Experts of a small language model.
Size: 11 layers, width 256, vocabulary 11618, 20.8M parameters.
Below are experts of layer 3 (counted from 0) of a mixture-of-experts language model. Rows are named router (the router's row for the expert), up (a neuron's input weights, with its number) and show model dimensions 192-255. Each number is 128 + 24 x the weight over its row's rms, rounded and kept within 0 to 255.
Before each expert's rows: a language model's description of what the expert responds to. This comes from a sample of Wikipedia text that the model never trained on.

# expert 15
What it handles: Main verbs following a subject and adjectives or articles after the or a, such as helped, failed, appointed, first, more, not.
router [130 151  90 131 133 131 111 150 130 149 179  93 137 130 117 119 148 140 149 130  67 118 171 135 107  95 145 128 152 124 128 140 129 145 111 135 148 122 109 108 124 142 132 106 128 141  81  64 144 154 146 161 137 112 143 118 112 137 130  90 114 156 103 114]
up0 [184 116 115 158 114 177 135 141 115  91 163 135 133 138 137 162 143 111 132 149 114 120 122 143 116 104 135 133 109 116 110 161 150 145  77 126 178 118 132 135 118 136 126 122  66 110 127 134 137 153 157 158 118  99 153 134 116 127 100 122 123 134 116 123]
up1 [123 119 171 141 133 113  95 146  95 136 111 150  83 126 125 133 144 112 119  66 109 144 122 176 130  54 136 152 100 107 104 158 168 161 128 132 136 152 154 144 100 101 130 117 137 141 152 199 105 130 116 140 114  99 130 103 140 114  85  99 133 113 106 103]
up2 [108 117 138 137 175 147 103  84 142 140 153 137 121 123 120 139 142 132 118 127  99 121  93 121 110 136 169 102 118 157 122 137 154  88 155 122 127 169  96 118  67 125 146 114 106 124 118 116 124 167 125 149 127 192 110 118  97 184  93  88 144 123 167  97]
up3 [162 136 122 178 123 149 146 106 136 133 175 123 116 196 133 159 154 109 115 130 124 130  87 143 120  82 122 110 143 117 132 152 147 112 140  95 127 114 103 142  95 128 133 100 104 139 109 122 113 142 144 168  51 133 116  94  79 125  97 118 147 121 143 124]
up4 [171 125 134 144 130 139 151 122 153 156 128 136 137 147 106 125 133 136 166 117  82 113 122 103 149 143 141 128 122 117 143 149 106 145  90 136 141 146  99 109  86 121  94 125  84 140 119 140 105 187 150 109 119  99 143  97 154 155 129 131  98 149 128 126]
up5 [111 129  88 154 128 206 152 157 132 116 111 110 119 128 143 157 142  89 166 107 116 120  88 126  94  95 124 122 120 133 120 138  97 150  73  83  93 157  98 157 136 107 109 115 168 151 167 125  96 100 172 152  80 106 139  87 124 105 139 151 109 127  94  89]
up6 [115  98  99 142 146 162 121  85 132 161 155 146 128 131 145 140 121 117 108  86 138 125 167 147 147  98 145 117 137 145 111 135 153 151  75 140 140 144 107 123 142  90  77 120 115 121 131 117 116 132 169 133 113 144 109 130 111 152 129 102 130 161 127  93]
up7 [165 107 126 138 138 100 126 188 134 136 160 140 148 134 113  94 186 128 130 106 124 118  79 102 149 126 152 128 130 134 104 146 126 110  76 129 149 131 111 133 146 130 162  61  90 125 103 131 144 138 193 123 105 147 117 117 107 137 128 116 100  73 130 134]
up8 [151 101 129 142 165 139 147 132 172 155 147 174  57 158 104 119 155 116 121 134 158 135 136 147  99 126 162 135 133 113 106 166 155 137  71  88 111 129 113 151 191 150  99 137 114 126 110 118 132 164 154 128 129 139  90 149  97 173  95 147 123 120 114 130]
up9 [128 164  92 162 147 158 155 135 121 135 131 105 121 123 144 187 145 133 116 146  99 141 168 151 103 102 155 130 132  51 141 141 133 104 119 147 105 148 152 103 112 133 110  79  97 133 135  97 142 138 126 127 151 135 132 154 103 144  97 109 153  93 152  99]
up10 [128 103 133 159 129 100 101 142 159 107 124 158 109 148 162 140 137  97 130 106 114 135 110 134 104  93 125 124 152 121 161 142 145  70 131 136 132 148 101 126 102  99 108 127 111 160 131 128 122 153 164 112 105 116 145 145 114 128 125 142 164 150 163 127]
up11 [139 114 100 137 107 148 132 173 165 112 105 143 177 107 127  79 170 125 145 133 124 147 114 171 114 120 120  94 121 101  96 163 109 128 128 113 166 176 108 172 104 103  68 147 126 143 130 121 129 158 147 146 116 122 146 109 158 151 126 134 109 123 116 106]
up12 [112 151 108 155  84 138  88 114 152 108 146 148 174 124 123 142 141 107 150 135 125 159 112 134 127 115 180 101 104  83  98 162 140 108 133 151 102 160 102 143 107 130 171 146 138 130  96 131 147 164 152 150  81  97 135 114  82 112 128 124 118  95 168 107]
up13 [133 145 120 148 169 140 130 123 124 162 144 130 179 200 117 142  88 146 156 120 113 131 130 119 123 128 122 105 141  90 146 113  86 108 115 128 113  94 118 105 124 126 160 124 120 143  95  81 136 169 107 153 140 145 140 145  67 137 109 150 105 118 116 124]
up14 [111 117  85 138 132 131 143 139 129 142  91 149 112 198 144 128 173 127 146 147 171 134 113 154 106  99 135 100 123 112  87 186 168 154 108  93 143 147 107 121 136 192 134  98 132 132 127 119 122 139  94 175  91 163 144 121 116 141  97 147 112 139 151 118]
up15 [204 133 127 146 130 128 147  94 131  91 176 152 147 143 162 170 161 127 177 124 106 149 128 147 136 105 121  98 141 107 122 172 127  99 124  98 105 148 123 111  95 163 149 117 110 154 101 128 134 167 142 142 151  99 144 129 140 131 101 100 123 156 137 113]
up16 [126 129 143 138 137 129  96 150 138 129 128 154  90 154 103 142 160 117 167 105 146 103  86  85 129 122 118 113 144 109 104 136 132  87 119 144 128 126 107 140  97 128 124 137 124 147 127 152 116 149  94 151 155 161 124  92 125 133 178 109 153 137 118  94]
up17 [160 152  98 112 152 121 107 112 102 145 157 181 102 136 108 128 148 153 136  89 140 125 156 113 150 102 136 111 112  91 110 185 141 101  94 132 127 154 139 133 126 148 121 120  83 129 156 167 152 166 153 138 136 112 135 144 131 110 108 102  92 165 132 126]
up18 [184 149 127 160 105 151 153 108 124 119 132 139 137 165 140 132 181 104 152 114 173 161 142  95 144 115 128 119 113 133 138 159 154 131 125 131 150 136  93  85 120 114 120  96 108 111  89 140 165 148 130 138 132  95 169 121  95 102 124  97 140 131 101  88]
up19 [155 124  85 146 145 139  94 108 176 152 143 125 122 168 129 101 163 119 134 172 130 166  72 111 108  90 155 132 142 121 106 114 148 153 138 109 162 154 141 112 122 110 135 123 111 118 109 149 129 143 184 149 111 124 170 126 117 151 148 134 124 121 132 113]

# expert 20
What it handles: Short first pieces of words, mostly lowercase, like m in mucosal, bi, foc, dist, plus unit m and name initials.
router [128 133 100 120 116 143 126 157 167 162 110  91 102 147  92 146 145 152 142 124 115 164 111 120 151 130 141 150 116 111  90 107 139 156 109  90 125 129 124  85 134 129 188 117 131 105 122 144 146 145 168 117 148  80 144 127 129 130 146  69  97 120  61 119]
up0 [125 155  78 120 152 110 118 142 149 101 162 135  96 172 127 162 122 136 153 149 110 135 185 138 116  74 139 128  93 140 144 191 128 134 110 125 141 132 108 126 106 106 144  93  87 155 135 132 115 180 103 137  91 117 113 111 124 174  87 114 112 126 113 122]
up1 [136 187 126 147 183 155 126  88 145 124 129 109 116 117 124 132 115 110 135 122 101  95 121 116 147 182 130 119 168 138 185 154 137 103 130 117 124 136  90 113 129 125 135 103 129 127 135 105 140 133 127 129 155 103 143 147 134 189 120 150 103 126 117 159]
up2 [154 161 135 125 125 114  84 118 148 160 134 139 115 122 125 145 166 124 126 128  98 138 134 124 115  91 150 169  69 100 119 142 133 116 126 142 143 172  88 117 111  91 123 118 120 153 120 135 130 144 117 166 130 130 126  97 135 162 100 132 130 124 137  92]
up3 [171 110 150 182 112 118 102 131 131 130 136 117 117 149 126 166 116 167 143 144  94 128 124 107 146 110 150 122 123 115 117 148 159 102  95 114 156 149 125 111  91 123 139 111  87 126  99 151 132 128 161 109 105 125 146 119 107 136  81 107 127 109 143  88]
up4 [127 103  58 135 185 149 100 109 152 138 119 146 125 153 124 130 147 117 150 129 119 137 111 138 159 128 105 134  98 112 141 161 155 122 123 146 151 188  93 136  84 139 109 142 113 147 131 127 156  94 171 125 131 128 104 150 104 131 148 108 140 160 159 104]
up5 [146 112 110 161 143 155  97 157 108 133 163  97 125 165 119 120 118 117  96 147 134 125 148 128 124 100 173 161 159 159 121 116 125 107 145 113 123 131 113 101 109 127 118  61 114 125 164 143 109 123 151 113 117 116 129 124  88 126 100  82 148 116  98 152]
up6 [137 153  83 116 129 130 132 153 113 154 102 152 106 192  89 128  91 124 142 127 150 113 153 110 111 100 109 107 143 120 124 172 128 100  98  68 113  95 135 139  99  95 133  71  96 154  85 115 172 136 109 115 132 149  99 114 104 129 120 158 145  90 145  83]
up7 [115 121 125 111 168 145 106 126 155 142 146 122 131 148 123 141 141 132 165 116  75 154 104 116 155  89 151 134 132 114 135 128 124 104 106 124 183 121  94  96  97  94 127 101  95 160 135 131 127 154 144 126 101 108 118  84  89 139 128  83 144 129 132 125]
up8 [120 111 129 127 170  98 133 166 117 133 180 127 137 170  81 118 153 135 187 148 117 173 117 116 152 158 168 167 107 129 133 139 120  94 100 141  99  90 135  82 114 148 149  81 103 146  78 116 129 141 138 142 167 129 108 123 115 107 119  75 117 111 107 110]
up9 [104 140 104 168 165 144 103 151 118 146 130 156 128 148 116 116 168 158 123 121  93 107 137 110 137 118 160  92 166 136 145 166 143 114  74 146 140 123  94 134 107 128 187 112 136 143 140 113 128 102 120 150 129 114  99 138  97 146 166 121 134 106 145 127]
up10 [155  84 111 116 147 147  56 107 111 104 192 103  85 158 127 124 171 111 101 105 102  96 118 120 167 132 140 118 101 132 124 131 166 132  92 148  99 112 135 136  91  98 127  95 145 164 105 121 163 146 132 140 151 131 113 151 102 114  73 148 148 134 123 141]
up11 [175 117 103 130 166 136 142 125 123 124 150 135 114 119 120 148 153 119 207 133  87 144 155  86 144 100 117 124 132 146  97 134 131 118  88 143 146 126  98 144  99 109 153  88 103 143  68 113 161 132 159 102 108 139 108 146 117 157  75 103 132 117  89 141]
up12 [162 163  84 123 156 116  81  85 162 131 161  95 136 156 123 142 161 153 163 120 102 145 131 122 102  94 135 133 131 126 121 148 145  88 136 137 119 158 117 123 128 156 138  97 156 156 126  91 121 184 154 122 169  98 139  95  93 144 111 117 127 140 135 119]
up13 [164 150 110 168 135 137  78 137 104 128 135 117 146 159 126 139 104 138 161 151 122 177 132 126  99 120 141 151 166 118 130 131 149 101  89 144 153 136 101 113  99 122 175  95  90 147 129 114 105 140 149 159 136 106 147  78 145 105 150 126 145 103 152 118]
up14 [152 104 116 128 152 167  60  98 105 145 103 165 133 149 163 105 150 101 127 155 179 130 180 156 103  89 163  81  73 108 115 153 170 122 104 130 119 142 121 136 104 140 143 134 110 153 112 114 136 137 130 108 183 138 113 114 159 116 103 127 157 106 130 115]
up15 [147  81 146 112 138 122  73 112 115 129 141 118 109 147 180 169 129 100 177 111 121 125 109  99 133  77 183 117 145 132 121 109 158 128 128 113 148 137 135 106  90  83 144 112 110 157 113 163 141 115 150 152 141 126 171 113 145 176 114 105 123  92 130 120]
up16 [126 121 103 125 161 153  94 121 129 110 119 158 129 142  91 152 171 121 132 112 127 133 119  94 134  82 136 135 152 147 142 156 119 103  67 162 105 173 154 112 103 119 113 120  76 119 112 114  73 160 112 124 133 108 101 133  98 173 141 131  94 129 158  81]
up17 [153 195 119 140 173 141 118 101 102 125 153 109  89 162  90 122 188 150 154 124  97 156 172 101  97 125 157 156 150 162 130 183 126 109 108  95 130 131 127 191 152 120 126  99  84 151 120  95 151 124 149 138  80  83  91 114 117 119 119 125 127 152 139 145]
up18 [131 121 117 172 137 153 130 102 134 126 138 149 146 132 101 147 151 116 141 139  92 161 137 104 115  59 143 135  76 116 119 158 138  72 112 129 129 111 115 138  94 119 135 143 101 135 103  86 120 146 138 146 160 107 134 118  95 140 127 131 102 112 166 109]
up19 [139 102  93 115 140 160  89 135 163 153 124  85 142 164 129 132 160 111 141 125 179 127 120 107 104 107 158 129 112 119 174 145 127  86 117 126 116 197 155 120 123 137 133  98 139 156 109 137 132  96 126 140 125 125 113 135 118 146 115 144 123 137 145  85]

# expert 25
What it handles: Capitalized first pieces of personal names and other word fragments, often after a line break or table pipe, like Dim, Sig, Al.
router [170 128  91 121 125 137 140  99 153 135 134 130  72 132  78 144 133 157 140 119 113 200 130 137 165 119 134 129  97 137  86 115 123 143  96 107 127 127 111 136 152 145 178 125 140  94 122  93 124 173 163 143 103 154 127 107 123 133 129 131  97 110  89 121]
up0 [210 145 123 121 124 148 148 107 151 122 189 115 125 150 104 128 159 109 144 108 117  84 148 132  88  89  82 121 145 157 138 131 151 158 135 128 127 147 143  97  96 123 124 110 120 125 130 121 134 143 134 116 141 132 140 150 151 109  98 124 128 117 108  97]
up1 [171 152 136 132 129 173  86 121 151 154 137 115 136 114 139 128 162 118 148  82 105 132 138 110 137 119 134 112 132 168 126 163 117 102 111 127 152 109 161 115 106 117 145 140 130 170 118  75 172 141 146 125  85 146 145 147 126 107  95 136 113 131 123 112]
up2 [164 149  95 133 139 134 134 119 136 133 149  98 110 133 168 114 125 136 112 146 121 107 115 114 147 110 130 154 116  90 118 131 106 108 120 107 149 120 160 137 142 117 133 104 138  94  75 109 125 152 107 121 156 139 100 120 115 143 136  94 128 124 136 150]
up3 [147 133 115 145 133 166 158 136 143 170 138 117 112 156 111 142 129 150 144 139 110 143 129  95 136  85 156 125 154 130 172 106 163 110  88 143 138 130 159 130 130  98 132  95 105 152 111  91 122 119 125 127 153 166 136 141 140 115 113 103  80 146 110 107]
up4 [163 127 158 121 168 174 153 139 126 118 114 120 127 136 119 115 215  83 132 138 100 160 160 160 125  90 135 115 180  99 123 161 158 121 145  86 163  99 125 116 109 111 150 121 125 136 114 130  92 147 128 114 146 146 162 126 149 158 118 118  94 163 139 105]
up5 [133  83 115 129 165 153 124 123 164 176 137 117 126 151 142 123 145 149 166 121 130 107 138 146 137  99 122 110 153 115 161 160 138  94 131 131 120 115 158 123 113 105  96  93 126 128 124 122 143 142 154 111 160 157 167 111 111  78 118 144 130 115 143 123]
up6 [127 118 138 150 133 188 127 114 100 210 118 154 131 177 140 197 133 112  88 107 118 135 135 104 126  47 121  93 114 126 129 156 142  92  65 117 137 142 114 117  84 145  87 112 103 160 107 121 143 138 138 139  97 145 122  84  94 158 126 119 141 121 144 164]
up7 [137 132  88 153 110 187  97 128 180 192 166 120 118 137 118 119 161 122 115 165 115 126 109 134  99 131 109 133 127 105 157 121  95 108  92 137 141  99 109 119 137 131 128  83 120 130 107 138 147 109 136 134 172 111 109 129 148  72 123 120 117 158 194 141]
up8 [156 110 153 156 118 175 116 131 177 148 137 152  85 157 102 136 129 171 172 122 110 121 141 138 150 107 123 167 137  90 143 122 157  90 111 122 165 105 130  63 104 120 120 114 133 160 122 105 143 116 148 133  95 120 128 117 137 147 125 153 145 141 142 141]
up9 [114 128 110 113 186 113 144 115 140 157 119 120 119 133 153 143 152 114 101 130  92 140 137 114 146 126 130 155 137 154 122 142 124 151 113  91 133 164 154 109 108 134 146 108  99 131 126 123 144 160 133 141  97  94 114 135 140 118 163  98 126 125 133 126]
up10 [139  90 121 125 146 154 134 149 162 130 175  98 133 119 103 130 145 143 119  87 136 134 155  66 138 102 127  83 146 162 133 136 137 104  63 127 136 146 110 103 113  92 130  90 114 126  80 104 136 121 138 133 103 142 124 136 148 102 166 108 125 111 127 123]
up11 [134 122 127 171 118  99 100 136 122 192 145 154 121 153 148 146 203 115 135 136 140 120 139 105  76  76 155 149 139 103 142 154 135 113  91 131 123 166 102 145  94 131 159 143 129 112 144 129 150 149 136 152  81 142 169  90 173 148 149 108  88 111 121 150]
up12 [179 175 118 120 105 157 118 112 170 115 150 140 105 162 124 148 155 120 137 150 107  95 127 139 118  74 158 123 123 103 133 137 144 117  72 119 166 172 123  88 113  91 120 133 128 162 139 107 136 120 150 167  85  80 141 148  76 127 124  95 126 104 138  75]
up13 [127 120 106 144 157 128 128 115 142 144 144  80 148 212 139 135 169 154 127 147 112 159 160 104  99  73 116 121 102 113 119 155 112 112 146 102  93  86 118  99 101 127 149 114 123 146 110 119 139 133 125 143 154  70 103 132  94 128 128 117 118 124 103 115]
up14 [138 143 103 147 133 150 110 115 149 174 192 143 147 140 179 125 157 140 151 165  93 134 116 122  98  82 138  76 175  84 126 126 133 161 161 121 131 125 109 123 140 132 101 118 148 150  97 113 142 153 135 163 135 121 122 106 116  98 106 123 134  99 125  96]
up15 [148 155 138 141 161 126  76  93 173 168 109 114 135 170  95 122 160 115 136 116 105 141 153 126 117 121 145  89 126 132 125 141 151  89  76 134 139 169 114 107 132 110 132 116 152 118 167 160 117 162 102 140 110 118 134  91 106 129 139 101 123 143  91 158]
up16 [157 152 118 125 130 166 114 128 133 123 147 117 111 155 101 165 184 157 120 142 118 145  95  67 111  49 148 136 122  95 142 122 151  97 104  97 133 135 102 156 136 142 108  96  87 134 117 116 165 167 167 121  70 127 127 166 116 104 131 133 108 129 134 156]
up17 [111 118 108 111 137 132 135 154 165 179 158 123 167 160 124 143 136 144 169 135 120 103 103  98 143  87 140 121 114  94 163 163 147 121 137 133 107 132 107 109 140 151 146 128 132 139  96  84 131 139 111 144 128 131 120 125 103 157 128 142 121 110 121  87]
up18 [149 142 131 145 139 106 103 155 177 148 158  90 109 106  87 129 166 103 164 140 146 125 112 133 124 115 151 117 123 131  77 150 142 131 126 111 121 130 130 150 105 144 151 120 144 153 114  81 140 133 147  88 108 140 147 138 126 126 118 140 113 140 118  95]
up19 [161 105 105 174 180 108 109  91 141 151 107  54 102 175 160 117 160 116 123 177 102 176 137 106 126  57 127 125 107 140 125 151 122 122 139  98 156 129 135  94  99  96 139 109 135 143 134 125 153 125 122 129 143  98 132 149 130  91  88  95 102  92  95 141]

# expert 23
What it handles: Given names and short letter pieces inside personal names, foreign words and place names, such as David, Kenneth, Ba, ak, Jaz(eera).
router [171 131  82 134 109 147 164  95 145 134 110 126  96 151  79 160 135 150 131 113 133 202 108 140 122 138 113  94 134 129  91 139 115 150 102  84 122 147  95 113 142 127 153 128 146  82 152 107 140 175 171 126  52 150 126 106 127 107 156 114  84 110 103 130]
up0 [145 127  90 105  98 133 147 142 140 158 150 158 130 159 132 120 129 155 113 125 152 133 116  95 170 138 170 143 123 105 119 123  95 129 118 164 109  93 142 118 103 138 131  98 108 191 122  89 124 154 160 134 136 139 121  88 101 164 110  82 121 136 150 146]
up1 [141 145  70 124 189 102 105  99 146 111 155 138 143 177 114 105 131 123 158 142 122 158 131 128  96 101 143  98 104 118 140 131 163  84 134 179 171 147 116 109 144 146 130 114 104 140 116 115 127 149 137 105 138 121 129  97 108 143  96 159  80  91 142  71]
up2 [114 173 146 155 135 145  91 106 111 110 164 120  93 122 133 131 144 125 140 140 131 110 185  86 124 140 143 144 107  96 157 131 142  86 125 146 162 127  82 124  98 135 125 122  92 135 109 126 129 167 124 151 145 101 134 155 138 121 122 130 117 106 163 115]
up3 [144 119 132 162 149 168  85  98 123 154 120 153 121 146 122 163 161 111 127 124 108 111 140 135 138 119 138 148 124 122 110 154 128 141 145 134 101 133 109 101 125  72 143 146 153 133 160 106 153 134 119 118 114 106 129  91 129 139 111 131  74 132 148  89]
up4 [145 121 110 150 142 106  58 126 111 136 138 164 109 161 158 109 124 126 154 146 130 115 145  90 162 102 152  97 115 106 129 169 135 136 103 137 128 154 126  94  74 121 181 128  96 119 100 145 109 121 153 140 153 126 164  82 122 160 128 116 119 122 140  92]
up5 [145 145 107 144 138 145  95 101 104 122 121  94 112 108 169 131 131 140 126 134 108 135 119 145 107 105 110 151 148 124 100 124 103 119 100 155 110 127  84  97  99 109 133 119 103 135  99 134 130 115 177 162 158 104 163 118 131 138 127 103 177 144 128 141]
up6 [127  91  66 124 181 161 130 111 127 129 130 110 143 119  87  96 170 115 131 131  92 132  86  83  87 126 114 179 137 101  85 141 160 122 147 135 125 181 136 112 130 131 135  91 155 164  84 124 125 124 124 134 108 121 146  86 110 158 155 137  94 117 140  95]
up7 [189 109 126 137 153 156  86 121 151 116 128 145 117 139 128 108 160 120 113 112 105 133 158 121 156  90 115  97 147 120 153 170 121 120 103 113 134 139 109 146 109  86 156 125 119 178 158 100 142 145 144 151 105 131  93 124 109 179 111 142  83 143 150 148]
up8 [145 139  98 122 146 131 130 116 135 155 182  89 150 201 123 106 137  98 112 143 111 128 129 116 124 122 180  75 130 122 133 150 159 100 172 111 100 137 122 149 127 127 128  83 113 143 138 109 105 183 153 113 105  90  93 124 106 142 152 103 125 134 132  96]
up9 [125 152 143 127 138 188 119 136 131 190 110 133  91 126 133 145 123 149 132 124 140 128 107 125 135 112 154 165 137  80 121 156 175  92  94 104 143 127 124 159 129 135 130 133  93 154 123  92 153 130 109 175 148 112 108 105 138 142 130 133 146 155 131  80]
up10 [124 108 108 135 139 139 112 153 116 150 142 125  95 135  93 175 134 141 141 108 141 107 127  95 158 139 105 127 121 109 138 180 138 113  96 132 109 165 113 158 103 147  78  84  64 183 132 109 113 157 119  96 136 143 113 131 106 173 146 102 113 144 134 122]
up11 [163 118 161 166 159 130 130 133 145 150 133 143  85 145 111 116 158  92 150 124 121 165 165 141  93  88  97 130 108 108  92 169 135 122  93 145  97 127 157 110 138 169 147 126 103 125 145  71 144 166 132 142 134 122 114 128 148 152  91 128 126  88 126 119]
up12 [125 108 109 100 192 120 141 115 134 126 130 108 167 137 157 131 150 132 105 141 142 108 107  91 117 116 154 102 110 112 160 166 141 104 173 139 146 154 114 120 111  87 119 152 100 148 147 146 131 124 120 124 132 144 137 102 130 112 130 175 113  94 105 143]
up13 [166 100 141 127 112 147 104  90 164 133  83 164 148 183 120 112 134 103 132 135 115 119 121  96 120 107 138 100 131 131 141 134 149 109  70 159 104 130 120 142 103 117 145 114 149 153 109 101 171 126 173 118  99 116  95 141  89 175 107 134 103 109 150 130]
up14 [106  89 118 176 135 186 147 114 144 165 117 167 129 128 159 135 130 134  97 157 102 107 157 113 139  90 140 125 139 137 147  99 155 102 122 108 168 110 114 156  97 132 125  87 126 183 120 136 130 145 142 107 158 117 101 136 113 127 114  74 161 116 116 143]
up15 [117  88 131 122 170 156  61 115 126 142 116 145 134 141  95 149 116 126 161 155 141 136 126 130  81 128 144 122 116 123  98 137 109 108 139 119 110 157  97 123 122 131 118 107  90 119 128 131 102 121 116 128 134 112 154  93 125 166 146 107 110 139 120  94]
up16 [166 124 124 123 143 144 103 131 129 138 177 151 114 136 123 148 167  81 134 122 118 143 121 128 121 103 143  91 145 123 127 113 128 128  91 115 106 160 137 111  97 150 140 124 108 181 154  93 129  99 132  97 183 134 113 145 124 138 123 141  99 124 128 123]
up17 [163 104 100 106 170 144  80 107 106 127 105 134 116 136 106 132 124 155 171 123 128 136 119 118 136 110 124 152 125  94 100 115 141 109 127 113 164 153 126 113 118 120 107 113 130 121  76  95 132 157 170 159  97 147 149 134 133 129  95 100 119 120 144 129]
up18 [123 161 133 114 138 133 135 145 109 178 122 120 111 137 111 123 144 118 125 109 120 163 144  69 101  89 123 127 114  82 101 122 144 112 163 118 148 121 116 105 116 156 138 135 135 159 130 101 121 122 122 102 118  90 102 138 125 162 121 108 137 135 105 122]
up19 [125 133 126 129 107 154 107 109 126 132 134 150 133 174 154 110 165 145  89 160 100 139 142 118 131  75 165 132 115  90 100 139 155 137 164 133 124  97 125  85  97 132 137  84  91 136 111 148 109 140 120 120 106 130 127 159 139 151  90 132 129  99 146 154]

# expert 24
What it handles: Line and paragraph breaks after sentences or headings, table row ends, and place or nationality words like Finland, Alberta, Liverpool, Spanish, and He.
router [113 123 108 122 143 133 113 123 124 139 120 165  96 131 143 135 137 130 157  99 108 120 119 101 128 131 119 137 132 123 148 139 167 115  79 161 115 125 112 139  98 126 131 132  88 171 139  86 132 153 136 132 154 134 127 144 112 145 125 127 108 128 112  84]
up0 [200 142 171 126  84 121 121 138 135 151  86 147 141 119 166  93 144  82 138 125 125 133 115 118 183 127 120 160 130 134 126 141 137  98 123 125 136 106 117 116 123 130 122 130  96 197  54 131 107 153 186 182 118 106 131 105 132 167 128 162 142  98 133 142]
up1 [160 147 113 120 115 131 156 113 138 123 128  96 123 114 156 125 142 120  98 156 145 105  93 120 112 153 127 111  67 124 128 157 100 126 134 157 112  83 122  88 132 131 139 172 113 144 115 146 142 125 170 113 116 136 145 152 130  81 101 121 117 123 123 148]
up2 [144  59 156 128 117 160 151 162 107 135 154 108 131 162  90  99 113 120 129 146 136 112 121  98 153 174 110 134 144 130  98  73 108 136 145 112 181 118 153 128 133  92  85 117 131 163 152 113 144  88 157 124 115 188 120 174 141 156 145 112 131 145  97 119]
up3 [ 99 104 139 167 113 140 127 124 132 104 111 140 149  84 115 122  91 173 156 172 149 102 113 144 130  86 128 165 145 128 124  85  87 161  58 132 109 127 127 133 153 122 136  66  76 123 129 144 121 161 140 126  80 108 135  91 137 138 145 138 135 128 118 126]
up4 [116 121 123 148 121 118 144 134  88 134 142 103 123 100 114 125 184 133 137 159 134 103 140 118 108 126 151 109 139 127 126 126 143  97 128  86 162 103 104 135 121 136 116 106 141 115  95 128 122 131 153 127 105 171 102 116 136  93 124 136 116 117 105 114]
up5 [170 126  76 116 127 177 108 113  93 112 111 120 133 151 111 173 141 128 151 137 135 135 124 101 127 133 132 148 140  96 145  98 163 148  95 119 127 164 146 101  95 145 151 128 146 120 136 112 125 174 116 139 141 143 151 110 102 198 116 121 132 122 141 115]
up6 [154 136 107 112 109 116 128 122 104 143 151 112 142  95 123 140 112 135 152 120 143  97 146  94 112 169 124 117 137 103 127 149 165  78 119 138 151 143 123 112 122 100 126 132 172 155  70 132 135 108 184 112 128 102 126 140  89 140  91 140 155 136 131 125]
up7 [144 150 115 116 162 134 133 194 127 123 151 115 112 135 129 141 111 120 132 171 133 180 136 132 149 143 125 129 162 137 157 141 135  79  93 130 138 100 139  69 159 103 117 137 140 122  94  89 148 137 152 121  87  77 126 132 158 109 147 136 114 139 146 126]
up8 [157 144 109 115 164  77 118 166 161 162 127 143 128 160 151 139 144 118 129 129 111 177 145 149 116 143 138 139 102 117 109 134 111 102 109 104 140 111 146 124 168 200 144 155 119  97 121 113 151 109 147 130 134 127 111 152 149 140 133 168 108 137  96 135]
up9 [106 104  93 110 129 136 125 136 119 169 166 124 138 105 110 116 120 110  88 121 155 140 125 150 155 146 147 129 132 138 107 138 113 170 130 140 126  98 154 110 148 127 152 138 116 134 138 147 160 140 121 116 182 128 131 174 132 125 150 118  93 139  92 153]
up10 [130 147 121 154 146 122 125 124 110  91 199 147 160 130 142 147 111 111 135 106 109 143 158 139 104 119  98 106 122 136  88 129 141 100 120 170 119  99 161 133 100 134 120 145 116 134 173 126 139 142 137 109 135 155 121 127 100 116  94 157 161 115 106 149]
up11 [208 120 129 157 125 107 153 132 121 116  99 173 103 140 117 151 133 106 120 126 161 131 110 137 153 157 146 133 142  91 160 142 139 121 126 125 112 135  98 164 107  79 131 116 144 130 122 113 127 123 174 104 120 136 117 104 165 127 123 129 120 121  99 112]
up12 [163  72 117  96 104 142 104 147 114 163 117 114 158 103 118 176 153 151 125  88 151 163  91 138  98 116 109 132  97 151  92 154 116 108 114 123  97 128 161 135 129 144 137 143 123 123 137 121 124  56 169 114 135 188 121  98 127 114  91 116 105 114 134 144]
up13 [107 136 131 183  96 101 150 110 124 175 111 145  99 155  72 117 186  81 137 121 124 120 129 138 147 129 150 142 148 130 131 106 129 129 162  91 136 148 130 139  75 110 130 115 143 176 144 124 140 113 105 108 119 133 143 107 153 148  94  99 146 114 136 150]
up14 [134 141 115 132 133 114 172 104  74 129 117 162  87 119  95 139 131 128 138 162 133 174 152 120 122 114 149 111 148 132 104 116 138  95 128 158 143  93 105 182 131 160 168 111 121 142 117 130 172  94 101 174 127 137 142 119 129  78 111 154 117 136 126 104]
up15 [115 107 129 145 139 182 130 149 162 119 107  75 126 140  97 131 117 100 136 123 145 109 154 151 103 105 116 156 160 136 104 107 119 104 132 147 164 126 114  93  99 127 126 113 112 136 156 126  92 140 159  87 117 106 154 151 147  94 135 108 111 130 151 104]
up16 [128 112 115 128 106 124 137 143 120 124 192 132 121 161 116 138 143  77 112 164 129 122 114 110 149 134 111 117 182 165 141 123 133  89 125 118 145 137 130 120 140 101  88 148 141 147  79  90  96 130 108  99 131 130 136 105 117 141 100 110 124 103 108 150]
up17 [111 137 100 195 112 171 129 109 139 122 147 147 126 177 126 137 139 157 135  95 119 143 124  85 122 174 123 115 112 136  57 129 160 118 148 122 149 146 119 125 135 113 139 110 109 123 108 135 133 128 148 140 105 115 133 129 100 147 110 119 149 116 121 127]
up18 [125 124 188 146 134 105 111 119 146 120 138  96 103 102 123 117 124 120 174 134  98 161 183 134 181 119 113 122 139 149 141 118 141 125 132 115  97 156  99 151  97  81 107 110  93 150 127 133 100 138 129 100  96  57 129 152 129 168 182 106 147 119 175 149]
up19 [128 100 156 134 135 126 106 103 140 134 136 165  98 124 159 133 110 151 120 173 133 126 127  73 130 130 119 146 147 159 110 148 102 139  84 138 137 138  77 166 115 137  81  88  98 128 157 111 132 131 122 104 178 153  92  67 125 111 149 159 123 140 110 134]